Weights of a small mixture-of-experts language model, trained from scratch on English Wikipedia.
Experts: 6 picks a token, a sigmoid router, a shared expert of 64 neurons.
Training: a variant of Muon for the experts, 525M tokens.
Below are experts of layer 2 (counted from 0) of a mixture-of-experts language model. Rows are named router (the router's row for the expert), gate (a neuron's input weights, with its number), up (a neuron's input weights, with its number), down (a neuron's output weights, with its number) and show model dimensions 128-191. Each number is 50 + 10 x the weight over its row's rms, rounded and kept within 0 to 99.
After each expert's rows: "comes after" lists some tokens at least twice as common just before its tokens as in all text; "gets" lists some tokens that make up at least twice as much of what it gets as of all text. This comes from a sample of Wikipedia text that the model never trained on. Tokens count by the router's weight.

# expert 233
router:57 35 50 41 54 57 40 59 33 39 80 39 55 58 38 53 50 36 62 49 51 67 30 59 56 33 45 45 35 51 45 65 45 44 72 48 62 49 48 51 54 62 40 71 49 63 67 48 44 52 38 60 65 40 73 64 50 55 69 39 45 39 61 65
gate0:40 51 50 58 50 49 59 58 55 28 71 56 60 42 48 46 54 65 47 60 47 53 57 43 48 65 51 57 30 44 45 53 62 28 64 51 43 54 55 52 48 38 51 29 49 35 46 47 74 50 43 40 50 52 59 61 58 51 22 38 38 62 45 50
up0:42 40 59 35 47 58 58 59 42 37 38 53 33 39 37 51 45 52 53 44 48 47 51 72 55 45 47 53 60 61 59 46 30 73 54 51 34 48 50 29 31 38 35 62 40 56 43 45 36 43 46 63 56 52 44 34 50 61 67 50 57 32 52 45
down0:49 48 40 47 58 31 66 53 53 49 65 35 45 63 52 60 56 52 56 65 47 47 52 49 48 51 45 51 40 50 39 70 36 64 53 42 48 28 40 43 34 49 48 53 57 50 60 53 62 55 33 55 39 46 59 52 46 57 55 56 41 49 45 48
comes after: "\n", ")\n", " |\n", ".\n", ".\n\n", "==\n"
gets: "-", "|", " -", "==", " In", " same"

# expert 220
router:40 61 47 47 53 32 56 53 52 37 60 62 48 40 54 61 60 59 63 43 51 52 62 63 42 59 48 47 56 69 58 40 72 57 66 51 65 47 54 57 56 60 63 53 46 46 49 31 49 44 58 36 44 42 81 61 43 61 51 51 55 46 42 48
gate0:57 44 52 47 64 48 46 53 40 38 69 46 60 45 54 58 61 45 44 44 49 47 51 37 58 45 52 55 48 45 47 49 60 52 30 43 61 42 49 44 61 49 54 51 43 45 30 67 43 55 59 46 43 67 56 35 48 56 25 49 56 40 40 33
up0:49 52 30 52 58 44 54 62 46 42 44 41 68 58 35 53 53 67 73 59 43 59 56 50 46 44 59 66 35 55 65 40 59 61 37 22 59 61 54 48 46 51 41 56 60 55 41 38 35 41 55 59 62 63 48 56 62 58 53 35 58 34 43 51
down0:48 59 56 52 35 56 44 47 47 61 55 65 65 61 47 59 65 48 66 64 41 48 50 51 60 43 67 52 46 41 68 41 66 57 62 22 57 44 51 72 41 55 63 43 50 39 53 46 51 30 51 58 53 45 35 42 65 55 62 51 35 70 38 65
comes after: ",", ")", "\"", "),", " more", " as"
gets: " and", " or", " but", " &", " then", " than"

# expert 105
router:52 53 54 49 49 63 55 62 43 47 43 55 63 56 54 49 55 34 40 40 65 55 34 54 53 61 44 61 37 60 54 56 64 67 43 55 36 53 46 63 49 34 49 44 40 65 45 39 56 44 48 51 63 60 55 51 62 41 61 60 52 52 50 65
gate0:62 53 40 34 55 59 59 51 51 47 51 53 52 60 64 50 55 42 49 65 64 38 43 48 54 63 50 44 50 48 50 49 58 40 62 66 54 63 48 67 65 60 48 48 59 44 47 57 52 44 46 35 54 45 71 51 55 34 70 42 40 48 45 54
up0:44 48 55 35 62 35 29 62 27 58 48 48 51 33 28 63 49 64 52 34 43 59 59 33 60 46 69 55 53 43 56 26 74 54 52 62 43 53 38 46 50 73 49 51 52 52 29 30 48 45 50 54 51 50 48 64 67 46 24 45 55 53 43 60
down0:45 53 42 54 45 40 44 51 63 50 53 49 43 56 60 49 48 51 49 62 38 53 47 36 56 48 53 36 50 47 51 48 39 61 39 43 46 70 52 34 74 51 70 46 47 49 46 50 41 58 53 54 58 45 57 41 59 53 41 87 53 51 51 58
comes after: ",", ".", " the", " and", " years", " on"
gets: " after", " when", " later", " before", " then", " until"

# expert 171
router:51 45 33 62 43 72 50 57 47 53 63 52 36 56 40 59 55 69 46 68 56 42 52 46 54 52 50 53 35 44 62 52 60 61 40 33 67 48 52 42 47 59 41 55 45 45 50 53 58 36 36 50 52 38 83 48 33 51 40 48 51 60 44 43
gate0:35 56 37 52 60 42 48 30 35 43 57 44 61 58 40 39 51 53 45 44 65 49 49 34 41 56 59 53 42 53 54 50 51 42 41 41 34 52 29 49 39 52 50 41 54 54 65 50 43 40 54 36 44 50 55 47 51 48 34 43 51 68 67 44
up0:50 48 43 65 56 56 46 38 32 53 53 21 53 50 51 42 57 57 55 41 57 39 61 41 52 43 46 52 51 52 47 55 44 50 49 44 41 48 27 44 36 60 53 34 44 53 58 51 41 56 54 29 28 50 66 46 45 45 46 59 39 57 56 32
down0:51 37 50 55 51 49 47 59 48 35 40 42 32 52 43 53 43 42 33 63 47 37 45 51 63 64 37 43 45 41 35 58 39 49 50 52 43 55 50 53 71 36 38 63 40 45 63 59 50 65 59 50 61 52 44 65 43 49 65 76 51 31 47 42
comes after: "0", "1", ")", "2", "%", "3"
gets: " |", ";", " /", " —;", " –;", "%;"

# expert 74
router:53 50 35 46 50 48 37 56 62 38 59 50 51 49 52 56 58 42 61 42 66 59 46 31 54 40 40 58 45 40 41 49 46 47 61 42 70 57 61 47 44 54 50 59 58 50 54 45 51 59 53 54 65 23 47 49 38 41 55 53 22 61 45 57
gate0:35 79 36 48 56 52 44 52 47 60 53 44 55 51 45 47 54 42 46 56 45 63 63 73 36 34 34 54 39 54 34 54 53 56 38 48 50 45 46 47 56 51 58 51 45 71 40 50 34 54 51 54 59 70 47 60 65 33 37 38 41 50 47 52
up0:49 24 68 65 51 42 49 34 51 46 39 56 38 35 67 40 39 65 49 37 55 47 37 63 64 54 55 52 58 53 62 37 59 42 45 61 51 35 53 44 54 49 35 62 40 36 51 43 63 40 44 31 53 25 55 45 33 72 68 57 51 59 50 48
down0:45 44 44 56 69 58 44 63 67 55 67 34 46 61 73 55 52 51 56 47 39 37 45 54 53 35 59 41 69 31 57 50 44 50 62 54 48 53 42 54 55 45 46 53 31 45 59 58 59 56 49 53 68 40 50 46 48 55 45 60 51 43 45 49
comes after: "\n", ")\n", ";\n", " /", ".\n", "\""
gets: " (", "-", "\n\n", ")\n\n", "\n", ";\n"

# expert 42
router:41 43 53 58 51 46 37 55 43 64 68 39 39 49 52 43 35 54 41 40 51 54 46 52 44 51 38 43 59 50 45 24 55 65 58 54 73 41 60 44 46 44 74 58 54 54 64 35 50 51 49 65 54 57 53 38 39 33 62 52 32 43 49 50
gate0:61 51 38 46 53 42 45 53 58 45 71 59 39 58 37 44 60 64 56 58 35 59 54 43 39 62 54 39 49 49 43 53 49 62 48 32 62 49 38 45 41 53 67 31 41 40 47 46 48 62 39 36 66 66 60 41 47 52 70 49 35 37 55 35
up0:46 54 73 58 41 67 55 43 53 42 36 38 55 43 58 50 44 39 50 48 53 48 50 53 52 62 56 50 49 49 53 43 42 32 57 60 40 50 57 46 66 56 47 65 64 55 37 60 48 41 46 46 54 43 42 35 51 45 20 47 65 54 51 47
down0:42 46 34 51 49 53 51 47 46 54 47 53 58 47 49 46 63 43 50 57 53 47 51 50 43 44 49 51 60 51 48 38 53 71 51 65 59 64 25 53 48 47 49 55 59 47 51 40 49 57 45 65 62 43 45 50 52 56 58 45 54 62 63 68
comes after: " ", "%", "0", ")", " %", " Party"
gets: " |\n", "\n", "0", ")\n", " |", "9"

# expert 159
router:41 46 44 59 55 47 51 51 44 48 42 48 46 45 43 54 46 54 57 37 47 65 49 51 66 39 60 53 52 42 39 69 62 53 46 67 54 57 51 54 47 42 61 52 41 45 71 55 41 49 41 71 42 52 63 46 58 50 49 38 46 48 41 51
gate0:47 56 28 62 41 63 45 29 37 57 56 59 44 39 39 43 42 57 61 61 44 35 25 52 52 46 65 48 54 33 63 52 57 40 41 77 45 58 63 54 48 54 34 63 35 59 68 41 52 61 52 45 42 50 64 56 43 54 60 67 46 43 42 53
up0:48 43 61 35 65 31 37 55 63 51 58 41 60 58 46 42 64 39 39 41 58 52 57 48 50 54 37 49 48 34 39 60 45 59 60 37 41 44 67 47 64 39 58 34 66 25 39 47 44 39 60 45 45 62 31 56 44 52 59 45 58 63 46 52
down0:50 82 48 38 49 42 47 39 44 55 52 51 43 63 69 40 52 56 48 65 37 71 40 43 50 34 41 42 43 57 52 48 57 34 46 34 57 64 48 46 59 52 61 65 69 47 34 46 54 61 57 40 57 56 45 32 54 47 50 40 45 43 48 38
comes after: " (", " \"", "200", "201", "199", " un"
gets: "8", "6", "1", "'s", " based", "age"

# expert 100
router:50 28 29 47 58 47 50 47 47 41 64 48 52 62 55 50 41 53 54 49 54 61 37 51 49 44 66 56 50 40 57 32 71 60 52 55 48 58 47 54 43 46 57 52 43 54 48 44 41 55 27 57 38 53 43 53 41 52 50 49 41 61 55 51
gate0:35 59 41 55 51 72 52 35 43 50 59 52 37 43 48 55 58 54 42 47 49 67 40 50 57 32 47 68 60 49 54 40 42 48 59 44 55 58 48 42 46 57 43 54 51 63 28 44 39 40 47 54 51 57 48 53 42 53 56 54 44 74 51 59
up0:58 33 39 52 45 48 50 63 56 42 37 50 36 40 61 29 40 62 33 49 49 52 64 54 43 58 53 52 48 62 43 44 52 50 64 49 69 59 49 51 43 44 65 55 33 49 60 59 59 61 43 28 50 61 36 50 44 33 70 47 67 31 53 50
down0:47 39 56 44 41 69 62 58 47 23 39 55 44 52 67 63 27 48 46 48 54 44 50 47 64 76 61 54 50 60 48 65 47 50 65 49 54 82 43 55 54 44 62 48 46 52 42 64 50 62 69 40 38 42 44 40 40 46 41 45 52 46 52 55
comes after: " ", " (", "–", "th", " .", "/"
gets: "201", "200", "202", "199", "198", "197"

# expert 14
router:56 36 55 61 64 47 57 51 51 46 52 30 63 43 68 41 52 39 55 35 33 54 25 38 54 59 36 57 51 50 40 60 45 55 52 65 55 36 56 41 56 34 72 57 66 57 44 46 50 54 55 57 48 65 43 54 60 63 55 61 47 48 34 57
gate0:55 59 54 57 55 51 45 73 35 51 49 58 44 34 73 52 48 59 64 42 60 68 51 60 49 46 62 49 43 38 52 34 58 56 44 42 39 51 39 37 54 53 53 34 77 49 62 59 37 47 33 40 47 45 66 54 53 60 41 34 33 60 65 68
up0:37 54 59 43 37 64 59 62 68 66 73 53 29 39 33 57 29 49 50 53 53 58 58 46 42 61 59 56 46 62 34 49 45 51 35 41 65 43 64 51 44 39 49 55 56 58 68 29 35 45 41 60 56 60 60 57 36 58 43 41 65 44 51 49
down0:58 67 57 51 53 36 61 64 67 65 61 57 53 50 52 47 45 68 44 41 59 43 46 51 41 32 51 67 36 55 51 45 43 62 58 40 59 72 62 53 38 37 38 49 42 55 49 37 65 39 42 78 61 50 43 46 51 34 70 46 73 41 52 51
comes after: " ", "0", "1", "5", "6", "3"
gets: " |", " he", ")", "4", "–", "15"

# expert 146
router:42 48 41 45 55 39 47 65 32 39 52 64 46 47 49 65 57 49 62 40 47 49 33 52 65 27 36 42 46 45 42 54 47 58 62 40 56 40 55 61 51 62 55 58 51 60 63 42 54 48 52 43 63 51 42 48 47 33 55 45 32 63 55 47
gate0:61 54 57 38 32 60 66 60 40 48 54 51 38 43 50 49 42 39 62 41 33 48 38 41 58 53 73 59 52 42 50 39 47 58 55 57 50 54 38 33 52 44 42 46 62 51 56 55 56 50 75 47 54 39 46 55 18 50 52 32 53 34 61 46
up0:38 48 48 51 47 51 50 37 56 32 41 44 53 46 53 57 55 58 40 49 65 44 65 54 52 53 32 56 54 42 31 56 53 51 38 46 48 45 49 46 46 51 55 65 43 54 53 37 53 57 43 58 38 57 53 46 74 52 45 55 51 63 40 34
down0:44 35 58 49 40 39 53 49 55 62 47 52 52 55 41 42 52 61 54 71 53 44 54 66 45 39 54 47 51 61 48 52 47 44 52 46 61 63 40 45 38 51 45 33 59 38 59 42 49 50 44 58 61 45 57 34 52 44 35 54 73 57 36 66
comes after: ".\n\n", " |\n\n", "\n\n", " also", " career", "History"
gets: ".\n\n", "\n\n", "==", "==\n", "===", " =\n\n"

# expert 252
router:61 39 49 58 51 60 60 69 28 32 48 43 57 42 38 67 51 63 62 47 47 52 39 63 50 45 46 52 32 42 56 45 60 50 50 51 48 57 47 49 63 34 61 58 38 63 56 47 69 50 33 53 39 66 70 34 52 44 56 45 52 43 42 52
gate0:49 40 49 51 58 69 42 34 40 56 35 49 62 44 57 49 59 41 57 46 66 70 35 47 61 38 37 53 42 42 39 56 40 54 57 42 45 50 51 48 43 51 53 43 40 30 48 56 48 60 40 52 42 53 70 52 55 34 57 46 73 41 49 54
up0:47 48 41 53 46 54 57 51 51 55 30 53 65 46 25 54 38 59 48 48 52 63 38 68 64 39 45 46 29 55 46 56 35 43 61 49 49 54 50 38 43 43 57 50 45 54 62 56 41 38 49 88 53 57 64 74 36 67 41 56 53 42 50 51
down0:44 56 42 56 37 57 44 34 38 52 33 36 50 69 46 72 51 50 58 63 31 63 42 48 61 52 47 51 42 61 47 46 57 43 37 49 41 68 50 43 51 52 39 58 63 40 66 48 61 46 28 55 58 58 72 57 48 51 47 53 68 61 55 59
comes after: " ", " on", " in", "201", "200", "In"
gets: ",", " May", " March", " October", " November", " September"

# expert 178
router:52 29 54 58 61 44 53 50 69 59 49 47 59 50 49 47 67 55 35 29 49 59 40 51 53 60 51 53 48 51 48 43 54 51 62 57 57 48 56 59 43 32 45 52 43 42 62 50 51 44 49 57 59 59 50 58 47 55 53 46 36 56 29 39
gate0:50 45 36 54 50 46 43 51 32 45 33 44 37 35 60 44 34 66 61 48 51 41 34 39 32 47 56 34 57 43 34 42 51 48 58 62 64 68 71 68 53 51 53 44 41 53 55 56 51 45 53 48 58 42 45 57 54 39 44 69 49 68 53 69
up0:53 54 41 54 60 47 56 46 45 44 50 42 66 80 59 50 61 41 34 58 50 60 46 52 48 35 47 58 50 62 42 53 35 42 60 54 62 50 47 69 47 53 61 38 40 43 35 47 36 32 47 54 61 53 48 65 51 35 47 50 53 62 54 48
down0:48 52 50 45 58 59 51 49 23 52 48 39 43 42 50 55 46 71 49 66 45 69 58 48 66 46 64 41 45 45 54 43 59 47 67 26 61 37 55 65 67 47 57 30 41 48 58 78 52 46 45 62 57 38 45 66 41 68 43 73 38 53 60 55
comes after: " ", "1", "2", "0", "3", "4"
gets: " |\n", "–", "/", "-", " and", ")\n"

# expert 121
router:46 46 35 37 65 40 58 55 55 45 55 45 53 44 61 58 34 41 62 53 37 59 44 34 62 53 45 62 55 50 48 47 58 60 55 52 65 44 41 52 39 64 54 44 74 48 55 70 47 50 49 51 48 59 64 51 44 74 49 50 58 56 42 46
gate0:35 44 43 63 42 50 35 60 52 36 52 49 51 32 44 60 53 50 71 55 53 56 47 52 51 41 57 40 38 49 59 38 53 57 43 60 51 54 51 61 57 47 68 45 40 41 82 46 43 27 52 49 44 52 63 53 45 53 22 53 57 62 51 72
up0:40 59 40 55 54 47 39 53 48 41 63 86 64 46 59 46 54 47 56 65 48 42 39 57 57 49 64 49 55 60 33 40 52 41 48 38 61 53 36 59 45 46 58 27 60 43 60 46 38 49 55 42 53 58 45 40 55 64 34 55 50 53 53 57
down0:52 52 36 56 63 52 34 59 30 56 50 44 54 42 49 62 39 47 44 64 55 58 54 51 67 72 34 54 64 40 43 50 45 41 56 53 48 42 41 44 47 57 49 60 35 55 51 75 46 50 74 53 67 57 59 68 42 48 47 39 48 41 38 52
comes after: " ", "-", " (", "born", ":", " Born"
gets: "\n", " ", ")\n", "196", "°", "198"

# expert 177
router:39 61 43 63 59 41 46 62 28 40 51 62 34 35 64 50 56 35 65 35 45 44 33 46 60 30 41 33 37 50 50 41 46 67 58 44 67 37 48 56 31 58 42 59 62 58 58 46 61 57 52 33 57 60 28 57 47 43 62 60 37 56 57 61
gate0:48 58 64 53 44 47 53 42 32 40 52 68 31 59 75 41 46 43 43 59 61 51 52 50 53 56 35 46 51 37 55 49 46 50 30 63 42 38 51 45 52 48 59 60 57 47 64 37 55 57 48 58 59 37 49 31 60 28 57 55 52 53 39 64
up0:44 58 55 58 36 48 57 40 47 48 56 63 40 55 71 45 54 49 43 46 62 53 41 35 41 59 66 52 74 61 48 36 65 39 48 34 36 50 61 40 40 52 53 68 60 41 54 68 43 51 59 59 27 43 72 48 72 47 39 53 50 38 50 61
down0:48 78 51 45 43 60 65 32 37 46 60 68 29 58 61 41 56 28 51 47 48 52 51 45 51 49 30 39 47 66 47 59 48 53 42 51 55 50 60 53 39 58 62 73 50 60 45 47 60 47 47 61 39 49 47 57 53 54 43 47 62 56 37 34
comes after: ".\n\n", " |\n\n", "\n\n", " also", " career", " life"
gets: ".\n\n", "\n\n", "==", "==\n", "===", ".\n"

# expert 53
router:53 21 54 45 49 60 43 57 43 48 82 46 54 52 40 47 54 36 59 42 56 61 33 60 55 40 45 46 44 48 50 60 49 49 72 48 59 50 52 46 55 62 56 67 49 64 64 45 34 55 33 64 58 43 75 64 52 66 66 42 49 40 62 68
gate0:49 40 62 49 54 38 57 52 38 53 53 48 52 56 55 54 60 55 54 66 67 45 70 48 47 49 48 54 32 40 57 44 52 47 37 59 48 51 33 45 55 60 65 52 44 42 43 48 35 39 70 34 47 23 62 46 57 56 50 39 68 66 38 69
up0:58 35 55 44 45 42 61 50 53 59 69 44 52 53 59 69 58 44 37 68 52 56 59 53 45 29 38 40 48 41 73 44 55 45 49 56 59 52 43 50 65 72 56 62 36 48 54 56 45 57 69 43 63 34 69 50 45 60 60 64 47 53 68 53
down0:71 45 49 48 60 44 40 53 63 62 40 53 71 56 45 51 59 55 44 37 47 77 41 54 41 37 48 45 55 51 59 53 55 57 68 55 47 38 60 64 45 29 46 60 58 42 58 39 51 59 39 47 65 62 37 61 60 29 63 51 42 54 61 45
comes after: "\n", ")\n", ".\n", " |\n", "==\n", ";\n"
gets: "-", " -", "|", "199", " can", "2"

# expert 17
router:55 40 47 44 53 46 49 57 26 46 64 64 65 43 44 43 38 40 52 37 53 55 37 62 54 53 39 52 55 44 48 45 36 67 38 39 64 43 67 59 45 55 50 72 69 55 39 61 67 29 50 54 61 45 46 35 52 50 37 62 49 43 33 60
gate0:78 52 35 44 61 49 65 36 50 27 50 61 55 43 39 54 52 42 42 53 48 69 56 55 57 52 41 58 63 35 59 64 55 50 56 52 60 46 72 51 44 58 67 48 57 45 55 44 49 48 55 30 58 55 52 57 62 59 51 44 51 56 45 41
up0:19 37 66 56 46 46 37 52 55 56 50 48 43 63 48 45 48 57 63 44 49 42 35 46 43 44 58 52 34 48 60 51 54 50 50 44 48 54 38 55 53 52 34 36 53 48 43 44 47 58 46 42 40 46 44 58 53 22 44 58 34 48 55 56
down0:55 41 46 52 60 46 40 47 47 46 48 50 56 59 55 47 35 44 60 59 44 59 38 69 71 45 54 64 53 42 61 55 51 70 54 48 53 55 51 61 57 46 44 48 47 49 26 37 55 51 37 42 45 54 39 46 38 48 31 48 52 39 42 58
comes after: ".\n\n", " |\n\n", "\n\n", " Born", " Genus", " Coordinates"
gets: ":", "==", "===", " –", " =\n\n", ";"

# expert 223
router:56 34 54 60 64 47 57 51 50 45 52 29 62 44 69 41 52 39 56 35 33 54 27 37 55 60 36 57 51 51 40 61 44 57 51 64 55 36 56 41 56 33 72 58 67 58 45 47 48 53 54 58 49 65 46 56 61 62 55 61 46 48 33 55
gate0:48 50 45 40 47 48 44 52 60 60 60 49 41 45 36 44 44 42 59 49 59 53 57 28 33 50 23 47 53 52 57 44 62 48 49 52 44 73 37 56 64 72 51 23 56 47 41 63 67 27 42 43 53 36 40 51 42 53 35 56 45 64 63 49
up0:59 50 48 66 58 57 45 53 39 55 50 50 54 62 56 45 51 48 50 48 47 54 60 58 59 69 50 51 40 36 53 52 57 49 51 59 58 53 60 51 50 44 50 52 55 50 62 41 29 60 72 69 45 55 61 36 67 50 65 35 57 49 40 47
down0:54 58 33 47 45 54 45 42 43 59 50 51 30 32 60 55 51 48 42 41 45 55 60 40 53 63 57 49 41 40 47 53 49 50 60 45 55 42 54 47 36 49 55 50 50 51 42 55 45 57 59 61 56 35 57 33 55 49 47 63 43 43 58 51
comes after: " ", "–", " (", "0", "°", " did"
gets: "199", "201", "194", " not", "200", "H"

# expert 137
router:53 35 57 60 62 49 58 54 51 46 53 28 60 45 68 43 53 36 55 35 34 53 25 37 52 60 36 56 52 50 40 60 45 53 54 68 55 35 55 40 55 35 73 56 66 57 44 46 52 52 53 56 50 67 41 56 59 63 56 61 48 47 35 59
gate0:58 33 50 55 22 45 33 41 49 50 46 65 55 55 38 40 58 48 70 48 49 54 52 41 58 44 46 44 48 55 49 48 54 43 66 47 46 28 49 46 59 38 48 33 74 40 58 44 58 60 59 37 44 42 32 49 43 60 47 39 44 72 49 60
up0:50 45 50 58 44 41 37 50 53 62 58 57 29 45 62 32 35 54 59 26 49 51 60 47 45 53 62 38 61 35 63 56 54 48 31 48 54 47 73 45 53 40 50 48 54 39 47 43 71 43 36 49 55 47 32 34 41 46 48 36 65 52 61 61
down0:52 72 42 40 62 45 61 31 37 43 54 52 28 35 52 50 47 48 45 38 39 47 64 65 48 51 57 53 44 67 58 47 55 43 31 54 32 45 60 74 55 41 47 49 48 44 58 57 49 45 29 66 37 47 60 42 47 63 34 40 40 38 37 48
comes after: " ", "201", ",", "202", "200", "199"
gets: "4", "7", "3", "6", "In", "201"

# expert 69
router:50 41 44 50 34 51 58 38 47 46 84 48 55 52 53 49 45 56 47 41 64 56 47 53 64 50 56 53 31 56 40 43 58 53 51 47 68 43 66 41 67 50 65 55 49 58 46 56 56 56 48 40 44 52 64 42 38 38 47 50 29 64 57 54
gate0:54 45 30 54 46 63 57 48 48 53 57 56 60 60 46 50 53 55 52 42 51 48 57 53 58 51 42 39 49 60 47 51 68 40 48 47 41 54 53 45 37 57 48 56 48 42 36 54 66 47 28 72 60 57 62 57 35 58 34 46 56 67 53 50
up0:54 60 34 31 42 51 42 22 67 53 62 52 57 24 66 43 52 52 66 33 56 58 54 50 57 53 30 39 44 45 38 47 37 46 38 58 43 49 52 55 42 38 68 44 55 44 31 61 49 56 33 34 46 66 51 65 51 47 39 47 31 52 55 43
down0:56 49 66 51 53 49 47 53 60 25 40 43 50 63 47 41 32 47 48 38 40 46 43 47 52 25 38 34 31 39 44 81 48 48 59 52 42 29 49 56 34 35 49 44 57 45 38 55 56 43 48 49 59 52 55 41 55 35 41 68 52 55 57 60
comes after: " ", " |", "0", "1", "|", "2"
gets: ":", "0", " |", "1", "2", " ("

# expert 35
router:55 35 55 61 64 47 58 52 51 45 52 28 63 43 68 42 52 38 55 35 33 55 26 37 54 60 36 56 51 50 40 60 44 55 51 65 55 35 56 41 56 34 71 59 67 57 44 46 50 53 54 57 50 66 42 55 61 63 56 61 47 47 34 56
gate0:50 38 47 45 68 62 55 66 30 68 35 31 56 58 64 56 53 41 45 46 71 46 45 55 60 55 56 58 40 48 44 34 61 64 46 53 51 57 51 58 58 47 35 46 36 55 47 52 66 42 41 52 53 54 60 47 55 60 48 58 56 59 52 60
up0:41 55 66 58 25 50 26 59 42 48 54 50 48 36 48 39 39 44 54 34 46 51 48 50 31 46 30 38 47 45 61 53 42 36 43 67 50 61 26 48 50 36 47 51 67 49 55 56 46 51 42 49 62 56 64 37 54 39 29 33 59 56 64 45
down0:44 42 38 52 52 46 57 43 52 52 40 46 58 57 66 47 51 76 41 42 59 27 51 61 58 54 41 48 52 45 61 64 47 45 56 43 40 51 32 44 56 54 46 53 49 69 54 51 65 49 72 46 79 38 45 63 44 54 43 47 59 60 61 48
comes after: " ", "201", "–", "200", "199", "198"
gets: "6", "2", "8", " |", "7", "3"

# expert 185
router:62 54 50 54 39 76 51 69 52 62 43 51 67 49 53 58 46 46 52 40 51 39 31 62 49 63 42 39 42 53 59 64 65 50 44 40 65 59 46 58 49 39 60 49 52 63 49 42 45 43 37 56 64 60 52 47 55 41 57 47 43 52 45 66
gate0:42 41 49 34 48 51 41 46 48 30 53 39 58 64 49 51 62 55 48 61 52 64 53 53 36 45 49 39 68 52 53 49 53 60 54 49 68 56 54 48 54 41 47 53 53 46 53 45 53 42 19 37 37 66 31 42 66 28 42 56 47 74 63 58
up0:58 50 68 58 52 47 51 56 42 42 54 50 45 56 73 73 62 44 58 49 71 43 44 49 57 66 58 66 55 51 42 53 37 55 55 59 37 44 52 54 68 35 55 46 50 49 50 48 58 42 59 49 56 45 52 49 48 50 49 48 57 42 31 47
down0:66 43 57 53 46 56 56 60 55 61 45 28 28 53 53 51 47 48 50 62 59 37 32 44 45 58 65 63 40 54 57 38 50 57 63 45 49 44 62 58 29 48 64 48 36 46 50 57 45 67 51 57 56 55 53 61 63 51 32 34 39 41 56 45
comes after: ".", " ", ".\n\n", " years", " shortly", "194"
gets: "–", " after", " In", " during", " later", " St"

# expert 217
router:54 50 47 53 47 46 63 59 28 39 64 58 43 48 42 60 40 55 50 48 40 58 47 38 61 59 62 60 49 48 47 48 57 51 62 60 66 43 50 30 31 52 44 44 49 44 47 65 66 35 53 44 54 45 74 30 37 54 44 46 52 51 42 50
gate0:22 42 40 62 46 69 34 60 43 61 55 60 50 38 50 64 53 25 35 54 57 57 31 58 40 31 47 39 69 39 52 70 49 44 54 67 53 41 56 43 41 52 55 46 42 50 46 63 57 51 44 57 51 36 49 46 63 32 45 45 51 61 38 47
up0:73 44 48 47 57 48 47 60 51 51 47 50 55 52 57 40 48 62 48 39 50 41 60 57 56 40 56 54 53 62 31 58 48 39 54 56 35 47 50 74 47 31 28 48 44 48 56 45 49 40 31 23 46 42 44 46 64 34 54 39 44 50 49 53
down0:63 59 41 59 60 55 40 56 70 58 40 55 53 54 52 57 49 43 37 55 52 38 54 48 38 42 34 46 70 32 59 33 51 67 40 39 57 32 29 55 57 58 48 45 40 52 40 50 44 44 54 34 48 54 54 58 79 42 54 47 49 44 33 43
comes after: "1", "2", "3", "0", "4", "6"
gets: ",", " |", " –", ";", " /", " -"

# expert 224
router:50 33 57 59 57 51 52 49 46 46 43 36 50 47 67 46 54 34 51 35 44 47 21 40 55 58 43 49 50 49 38 58 43 48 53 66 52 36 54 44 61 29 71 59 63 53 44 44 47 51 55 59 51 66 49 54 59 61 54 61 44 49 36 50
gate0:69 52 60 48 43 48 33 44 43 58 37 80 53 37 48 49 56 43 41 50 59 48 69 55 47 52 67 28 65 51 60 38 59 68 48 51 57 56 54 56 67 57 66 50 63 49 45 38 44 55 52 52 39 51 43 35 44 69 45 47 49 42 74 46
up0:44 31 53 46 54 63 66 51 47 47 31 49 45 52 63 65 42 39 55 47 56 58 58 41 57 56 57 70 46 40 46 54 51 61 57 52 40 42 50 43 34 25 52 51 44 57 50 44 48 60 50 61 57 52 47 48 34 41 40 36 66 55 43 48
down0:45 51 45 58 59 53 75 46 58 33 69 50 37 52 46 49 57 55 34 28 38 61 56 47 46 50 32 51 33 53 64 51 45 50 35 59 57 53 57 64 54 47 66 52 42 58 52 57 52 55 57 59 49 31 31 52 62 42 45 64 38 55 58 51
comes after: " ", "–", "201", " USA", " $", " ."
gets: "6", "4", "7", "16", "201", " The"